From a checkpoint of a small mixture-of-experts model trained on Wikipedia.
Size: width 128, vocabulary 7821, 21.5M parameters.
Experts: 128 experts in each of 9 layers, 64 SiLU neurons an expert.
Training: a variant of SOAP for the experts, 372M tokens, 5678 steps.
Below are experts of layer 2 (counted from 0) of a mixture-of-experts language model. Rows are named router (the router's row for the expert) and show model dimensions 0-127. Each number is 50 + 15 x the weight over its row's rms, rounded and kept within 0 to 99.
After each expert's rows: a language model's description of what the expert responds to. This comes from a sample of Wikipedia text that the model never trained on.

# expert 13
router:40 54 54 58 65 34 53 26 79 40 76 54 46 50 40 82 45 58 40 74 52 47 50 24 31 61 39 53 84 46 55 45 32 29 59 32 33 71 35 54 55 72 46 52 38 59 56 61 35 35 47 71 52 38 66 46 41 53 49 26 45 53 90 27 76 27 52 59 27 66 46 17 60 37 65 64 55 79 40 42 17 30 33 52 72 62 49 44 60 28 24 62 49 47 40 44 76 74 61 40 44 49 40 36 44 64 51 53 46 55 55 22 61 34 49 42 56 68 50 71 36 40 69 62 62 57 60 52
What it handles: Spaces, commas and section signs in legal and page citations (U.S.C. §, pp.), plus word pieces in listed-building descriptions (railings, dentilled).

# expert 60
router:58 58 59 59 64 46 26 47 35 57 64 43 42 39 29 41 60 43 61 69 36 30 50 55 36 56 66 50 41 53 68 49 49 45 40 74 30 56 65 75 76 62 57 26 34 44 40 63 65 33 48 79 46 35 22 47 40 77 52 70 41 69 38 34 86 38 68 55 63 55 63 60 56 19 49 58 38 53 71 61 38 57 60 59 55 50 42 27 56 76 31 47 77 19 54 40 52 32 72 51 40 44 47 51 22 52 36 46 14 49 64 52 23 38 52 59 81 54 45 83 65 51 77 43 67 51 37 57
What it handles: Pieces inside German or Scandinavian words and names, such as umlaut letters ä, ü, der, Deut(sc)hen, mö(gl)ich, ih(r).

# expert 9
router:44 74 19 26 52 61 74 79 58 53 50 66 36 33 57 40 68 47 60 62 65 63 39 44 60 76 51 61 70 43 24 80 72 70 43 83 49 49 47 12 52 25 57 42 54 35 54 51 57 51 52 19 34 61 66 64 53 67 30 55 61 59 29 67 39 43 48 16 48 42 36 29 37 41 75 40 54 74 65 68 62 32 47 47 51 31 63 67 62 49 48 64 57 41 17 44 47 53 36 65 47 59 31 50 57 55 30 62 64 67 33 49 45 61 43 48 55 59 33 53 55 49 75 44 43 87 43 66
What it handles: Opening pieces of proper names, especially surname and place prefixes like Mc, O', Mac, San, La, often in sports tables.

# expert 44
router:44 66 34 51 60 56 48 62 50 49 58 58 75 62 35 40 60 51 61 76 65 85 56 33 55 80 45 26 68 22 69 76 55 36 58 82 51 45 37 26 65 40 50 38 31 38 61 42 33 67 45 41 50 38 53 68 13 45 47 45 82 46 23 52 68 61 07 58 34 39 46 40 23 58 60 45 42 38 39 53 30 60 51 38 47 50 53 49 29 35 74 65 39 35 33 45 65 60 58 42 63 51 59 63 48 37 40 56 67 66 25 24 48 66 42 75 50 39 60 25 29 45 46 35 45 65 46 65
What it handles: Capitalized words in album, song, show and record titles, such as One, Other, News, Night, Story, In, often before a quote mark.

# expert 35
router:71 45 59 48 46 49 40 66 51 26 57 48 45 47 26 61 52 40 43 47 50 53 57 39 56 53 33 74 36 44 82 65 28 93 58 54 41 35 35 73 34 64 57 41 41 62 65 73 32 51 46 47 72 61 55 25 63 21 24 65 53 34 50 68 28 37 48 75 31 36 38 28 57 35 55 44 69 39 53 70 47 61 37 33 56 58 28 47 44 42 60 65 42 43 36 60 33 34 80 49 43 49 56 21 36 56 37 82 53 85 35 40 48 62 26 39 39 52 45 47 35 46 31 73 58 66 25 74
What it handles: Heading markers === and == around section titles like Club, See also, Career statistics, mostly in sports biographies and lists.

# expert 33
router:57 64 39 61 61 50 60 42 84 39 34 58 55 75 56 43 52 59 25 42 54 65 70 26 65 74 48 59 49 54 29 47 51 61 49 84 25 62 29 61 69 54 37 21 62 40 42 72 41 46 24 61 64 39 51 31 51 63 44 49 61 78 30 40 50 27 55 31 68 61 51 38 57 25 66 44 58 54 84 46 48 60 32 65 61 30 46 66 66 28 40 49 77 55 73 47 77 54 58 48 48 44 61 56 27 47 58 65 60 53 60 65 77 46 45 57 16 58 38 62 66 58 58 33 33 83 63 69
What it handles: Nobiliary particles de, De, di, d' inside personal names, plus month abbreviations and name fragments in tables and genealogies.

# expert 50
router:56 45 62 58 54 76 50 48 25 57 41 48 49 67 16 62 24 72 62 64 25 61 33 56 42 75 65 25 28 34 51 41 54 41 86 43 55 83 48 74 46 56 52 53 65 67 31 48 28 58 80 51 33 64 45 50 39 34 56 56 57 66 69 41 37 60 44 62 60 41 39 46 64 33 34 61 73 09 76 41 55 36 20 61 69 51 42 53 45 48 74 32 51 71 60 55 42 33 58 35 72 65 69 76 43 59 57 61 55 49 48 59 63 44 45 59 59 46 42 72 44 51 28 34 50 37 43 22
What it handles: Word pieces inside non-English names of people and places, Slavic, South Asian, Arabic, such as -ski, -ović, -abad, Singh, Djokovic.

# expert 27
router:57 68 36 36 72 46 48 52 70 23 49 85 49 22 61 26 38 17 33 54 56 49 49 39 23 76 70 60 49 55 63 63 25 44 50 38 29 36 62 64 39 56 57 43 61 31 39 50 60 69 42 51 69 40 59 61 67 45 57 41 52 61 77 38 77 34 62 44 51 53 58 79 27 45 52 17 48 33 58 20 51 77 41 59 32 70 47 49 71 59 48 58 53 53 19 54 55 20 54 48 29 52 66 35 37 49 37 75 49 54 42 52 60 47 38 59 31 48 64 82 54 38 76 52 61 66 46 33
What it handles: Consonant-cluster pieces inside foreign place and personal names, such as É-gl-ise, P-emb-rokeshire, Bandar Abb-as, Las V-eg-as.

# expert 42
router:79 58 46 29 84 26 48 38 69 43 45 68 59 49 37 52 50 45 72 35 49 82 39 39 57 57 58 40 39 36 32 49 27 20 38 62 49 20 57 42 25 32 57 25 30 57 72 55 58 66 46 74 43 25 51 45 42 41 83 42 52 36 30 44 65 56 44 29 23 55 65 30 60 44 32 42 58 59 23 57 32 48 33 45 73 35 29 63 42 55 32 63 59 62 43 44 71 54 53 48 25 63 19 74 62 47 39 49 62 56 28 26 49 61 60 66 64 41 58 55 47 34 44 59 68 38 46 68
What it handles: Word-initial qu/Qu pieces such as qu(asi), Qu(antum), qu(otes), plus is, are, one in film and media text and title tables.

# expert 16
router:44 56 76 71 46 37 33 47 53 35 47 33 47 71 59 66 55 69 15 75 52 28 50 29 65 62 72 42 54 52 45 50 76 32 53 35 60 64 35 45 53 46 36 76 57 80 33 57 66 28 73 69 65 53 55 37 38 59 45 42 51 76 68 65 52 43 58 57 68 72 63 40 71 59 49 58 26 64 35 28 52 41 34 65 48 33 64 40 61 46 44 59 50 54 72 26 63 70 39 61 66 31 47 51 45 57 75 72 50 29 71 50 51 56 78 39 34 65 74 35 81 37 41 78 62 30 47 48
What it handles: Ordinary nouns and word-final pieces after the, his or of the in prose, such as song, album, father, troubles, age.

# expert 5
router:44 65 49 64 54 65 41 38 65 35 51 57 57 19 38 42 43 56 60 15 66 62 41 61 47 36 44 37 49 44 71 45 36 34 27 33 41 60 26 47 55 36 35 29 83 54 58 57 53 70 43 39 50 56 48 57 72 46 72 39 57 71 21 74 57 28 55 62 33 43 47 51 57 55 57 25 40 46 30 46 71 68 34 27 51 70 52 55 41 80 53 69 35 63 39 53 31 70 62 69 60 37 37 30 37 70 50 38 98 55 53 14 59 47 44 62 42 29 33 60 22 41 67 51 35 52 48 66
What it handles: Minute digits after a degree sign in coordinates, such as 45°30′, plus election-result table headers like Party, Labour, Conservative, Swing.

# expert 17
router:46 29 46 43 86 41 24 50 48 51 74 59 58 58 69 34 31 34 67 40 75 66 37 36 39 53 29 37 67 19 37 24 48 09 17 54 34 49 72 36 54 48 61 37 31 70 61 48 63 44 51 66 60 55 64 65 66 59 61 56 55 34 23 42 40 51 23 31 42 57 58 69 30 62 69 49 29 57 60 41 49 62 27 39 80 67 36 29 43 60 45 74 55 53 57 34 72 53 68 43 37 51 27 59 64 51 37 48 46 51 41 24 54 28 48 54 53 53 66 58 45 26 79 55 55 54 46 45
What it handles: Function words, quote openers and track-list table cells in articles about albums and songs, such as | No., featured, said, told.

# expert 4
router:45 68 70 66 59 57 44 44 19 67 32 73 48 59 38 30 32 30 61 37 45 46 44 40 57 53 65 27 60 49 74 26 78 64 39 64 33 70 48 41 68 46 75 39 34 58 42 60 70 23 68 39 28 58 50 47 54 81 38 66 32 68 61 75 33 70 73 48 46 65 55 67 70 43 58 76 40 55 32 65 55 31 39 66 53 61 60 45 43 48 70 72 42 47 67 33 40 50 50 45 74 63 42 73 52 54 50 38 59 53 46 63 57 59 54 50 40 47 26 61 43 34 38 04 79 40 37 30
What it handles: Number tokens in tables and statistics, especially round hundreds and thousands and percent signs, such as 900, 000, 12.200, %.

# expert 26
router:18 09 43 55 39 63 53 26 49 41 37 56 59 63 55 54 39 55 52 14 29 83 58 68 59 55 52 62 39 51 63 45 56 56 55 43 59 62 41 79 50 44 48 46 35 36 27 12 42 32 27 42 51 63 25 58 75 52 61 64 32 73 63 50 43 63 41 33 42 25 44 24 60 64 37 35 62 27 22 35 39 37 32 54 64 52 49 39 69 28 49 41 55 68 68 77 45 53 44 60 65 67 47 60 26 69 60 61 56 52 40 52 48 36 62 62 41 16 49 74 47 46 58 30 51 29 43 48
What it handles: Political words and election-table cells, such as president, elected, Committee, Democrat, ran for office, vote totals, and office-holder infobox lines.

# expert 43
router:42 30 64 51 69 47 58 57 32 31 47 41 41 51 69 81 58 70 44 73 49 39 32 57 31 70 35 40 46 32 41 30 52 41 37 56 66 67 61 37 22 60 42 32 19 69 56 36 49 49 32 61 58 61 52 60 48 44 63 52 45 50 72 59 38 68 59 68 66 61 69 52 39 64 51 62 58 57 46 29 61 51 36 46 63 30 72 32 61 34 49 67 28 39 52 50 83 55 47 36 46 80 20 75 66 54 79 38 53 62 38 64 62 39 61 75 37 41 78 74 70 42 51 77 51 18 61 30
What it handles: Content-word stems in narratives and music writing before suffixes or of/to, such as look, love, drum, guitar, jumps, elaborated.

# expert 37
router:47 54 29 31 60 34 64 46 45 68 41 77 54 31 70 40 47 57 50 64 26 52 28 39 32 64 49 86 72 44 48 48 31 41 71 27 54 61 88 58 42 29 64 66 70 60 63 55 39 52 46 31 33 36 24 67 66 50 65 24 39 55 70 65 45 53 56 77 49 44 39 60 46 50 61 59 62 47 68 38 46 42 38 47 56 60 62 38 46 36 57 50 61 82 31 46 39 07 59 52 61 57 46 32 33 47 61 56 63 53 30 52 35 37 44 31 50 52 77 52 43 59 73 40 35 07 30 30
What it handles: Word-initial stems of Latinate words and Indian names, such as Municipal, Metropolitan, sign, reg(istration), equ, coast.

# expert 34
router:75 40 31 51 39 81 13 49 43 58 63 47 56 66 72 71 46 56 19 39 49 46 47 50 65 44 69 52 49 50 39 58 36 45 53 46 57 55 42 82 69 54 38 50 65 42 79 29 66 25 56 66 57 41 71 58 40 41 39 41 62 65 27 47 69 00 32 74 46 31 65 54 38 47 60 56 37 65 44 59 53 59 53 32 70 70 53 60 33 40 46 47 61 42 43 50 33 47 34 41 70 51 47 64 71 74 32 26 51 67 59 31 51 49 94 37 61 82 69 34 51 55 50 44 54 54 45 62
What it handles: First tokens after line breaks or headings, especially infobox field labels like Length:, Date of birth, Directed by, Kingdom: Animalia.

# expert 63
router:36 28 33 57 69 57 50 44 69 34 46 61 55 50 73 57 48 65 60 46 39 49 66 57 58 27 32 40 38 55 26 56 44 39 62 23 47 53 50 20 40 67 50 48 37 45 67 53 48 52 24 47 77 32 52 46 31 62 77 56 29 36 28 61 90 23 39 37 38 56 69 37 44 42 51 50 67 60 32 47 64 46 41 49 57 21 76 34 45 31 61 29 20 64 66 50 63 42 33 65 63 79 32 48 60 45 70 21 57 25 49 77 64 50 50 67 30 65 70 54 63 45 37 40 50 58 71 31
What it handles: Verbs and nouns that take to or of, like went on, offer, decision, option, admitted, set up, in narrative prose.

# expert 62
router:26 47 50 54 29 37 35 38 55 61 33 41 49 11 58 53 38 73 65 58 58 72 54 53 41 42 42 70 54 14 44 46 67 50 31 50 41 55 35 31 43 72 41 46 62 59 32 26 36 54 41 59 48 43 68 65 54 51 30 73 59 37 38 49 40 66 57 58 68 52 30 35 31 69 33 41 43 81 74 65 66 40 33 59 75 40 51 46 20 30 44 61 25 36 30 68 69 51 40 40 32 62 51 28 66 75 57 34 69 81 40 39 30 43 45 61 40 50 45 43 42 27 68 47 21 37 28 52
What it handles: Verb stems awaiting an -ed or -ing ending, often about films, albums and episodes, such as mark, chang, award, perform, end.

# expert 2
router:49 28 33 68 57 64 40 43 46 69 53 86 44 44 22 54 58 76 69 64 58 80 45 52 64 60 58 51 44 30 60 66 50 25 52 70 54 37 49 17 64 64 50 63 65 42 64 62 46 71 34 31 56 63 58 75 47 28 37 55 45 23 66 44 52 44 52 66 51 65 42 66 42 45 46 42 35 36 63 83 56 20 37 49 74 55 45 57 44 19 46 36 72 47 35 45 52 41 69 56 44 55 51 42 48 81 59 42 62 73 65 31 38 35 22 46 51 47 34 50 45 25 42 61 13 72 27 51
What it handles: Prepositions and separators before numbers or dates, such as to, until, from, at, and dashes before track durations or scores.

# expert 40
router:65 56 76 84 54 81 67 48 52 61 50 67 58 48 66 50 72 61 43 69 40 30 37 70 08 25 63 39 58 63 62 41 57 46 42 29 27 53 38 61 52 30 52 45 35 62 66 65 52 59 53 47 71 45 54 38 70 48 53 35 35 34 50 36 85 40 83 75 78 53 78 48 33 30 36 33 35 42 48 55 62 65 50 34 21 46 67 59 53 59 51 44 62 25 39 34 47 36 61 52 45 34 59 27 38 46 70 36 28 36 55 57 57 56 40 38 46 41 58 76 60 39 33 55 70 62 27 47
What it handles: Mid-word pieces of Latin genus and species names in biology lists and taxoboxes, such as elegans, roboraria, oxyrhynchus.

# expert 53
router:55 62 41 66 61 24 42 45 43 53 34 53 33 90 74 25 64 23 42 62 73 41 31 27 64 50 46 74 49 53 52 16 60 26 55 56 48 48 70 43 44 50 47 61 43 76 62 58 66 53 36 58 23 43 44 75 32 62 55 37 28 44 61 62 29 76 38 62 48 62 64 37 45 67 43 41 63 61 74 58 46 36 56 61 77 47 63 29 61 28 25 21 68 56 54 90 45 44 45 59 65 49 52 55 57 31 50 37 52 56 33 65 42 44 29 70 29 29 51 66 38 52 45 47 55 47 63 77
What it handles: Hyphen or opening parenthesis joined to the first letter of the next word, such as green-colored, full-length, (s), (similar.

# expert 56
router:50 25 48 49 48 44 47 45 56 40 54 55 63 57 66 63 49 44 27 38 45 46 91 27 48 37 29 50 27 30 29 60 48 47 46 34 63 72 34 61 51 41 42 60 45 36 58 45 40 43 43 81 53 47 63 52 48 22 58 39 45 56 49 36 39 76 70 44 26 37 66 42 74 49 53 45 54 42 65 09 45 18 55 52 24 51 71 50 59 75 50 45 59 44 67 46 31 35 35 76 49 31 30 69 41 45 63 19 66 21 46 80 35 47 88 60 37 55 60 45 63 33 57 38 47 48 78 53
What it handles: Words about war and armed forces, such as military, troops, attack, enemy, commanding officer, men stationed, mostly in battle and history passages.

# expert 48
router:52 57 57 48 41 64 47 60 52 54 38 99 51 16 68 31 47 21 65 36 61 68 46 57 17 46 38 83 35 39 43 41 67 61 44 44 36 35 15 37 57 57 25 38 48 57 35 42 50 48 38 36 52 46 52 67 29 38 51 76 54 31 19 48 31 39 57 33 24 56 30 51 36 60 43 44 65 56 63 68 59 52 55 34 43 52 54 57 62 45 64 67 36 60 44 60 37 77 48 47 65 59 48 26 70 71 62 27 47 64 79 71 24 38 35 55 47 48 46 55 56 47 44 71 43 55 77 34
What it handles: Word stems before -er, -ing, -ed in sports and business text, such as trad(ed), sup(porters), Sing(le-A), plus letters in race or tennis code lists.

# expert 36
router:54 58 38 37 37 43 52 71 65 45 59 90 51 44 69 38 38 50 67 45 81 74 41 55 36 34 35 68 68 51 51 48 70 64 41 73 46 22 25 41 29 49 57 49 25 44 45 35 52 38 35 32 33 62 62 54 56 30 54 60 56 63 66 69 39 46 53 56 41 46 19 36 50 45 58 38 83 44 67 53 44 73 39 62 70 43 57 74 43 38 59 49 28 78 30 65 68 73 37 59 20 66 37 31 71 46 56 53 65 55 44 33 41 34 44 46 23 27 64 68 60 46 56 34 50 89 57 47
What it handles: Word stems taking a suffix in American biographies, especially found(ing/er/ation), hous, manag, invest, and place or name pieces like Mill, Brook, New York.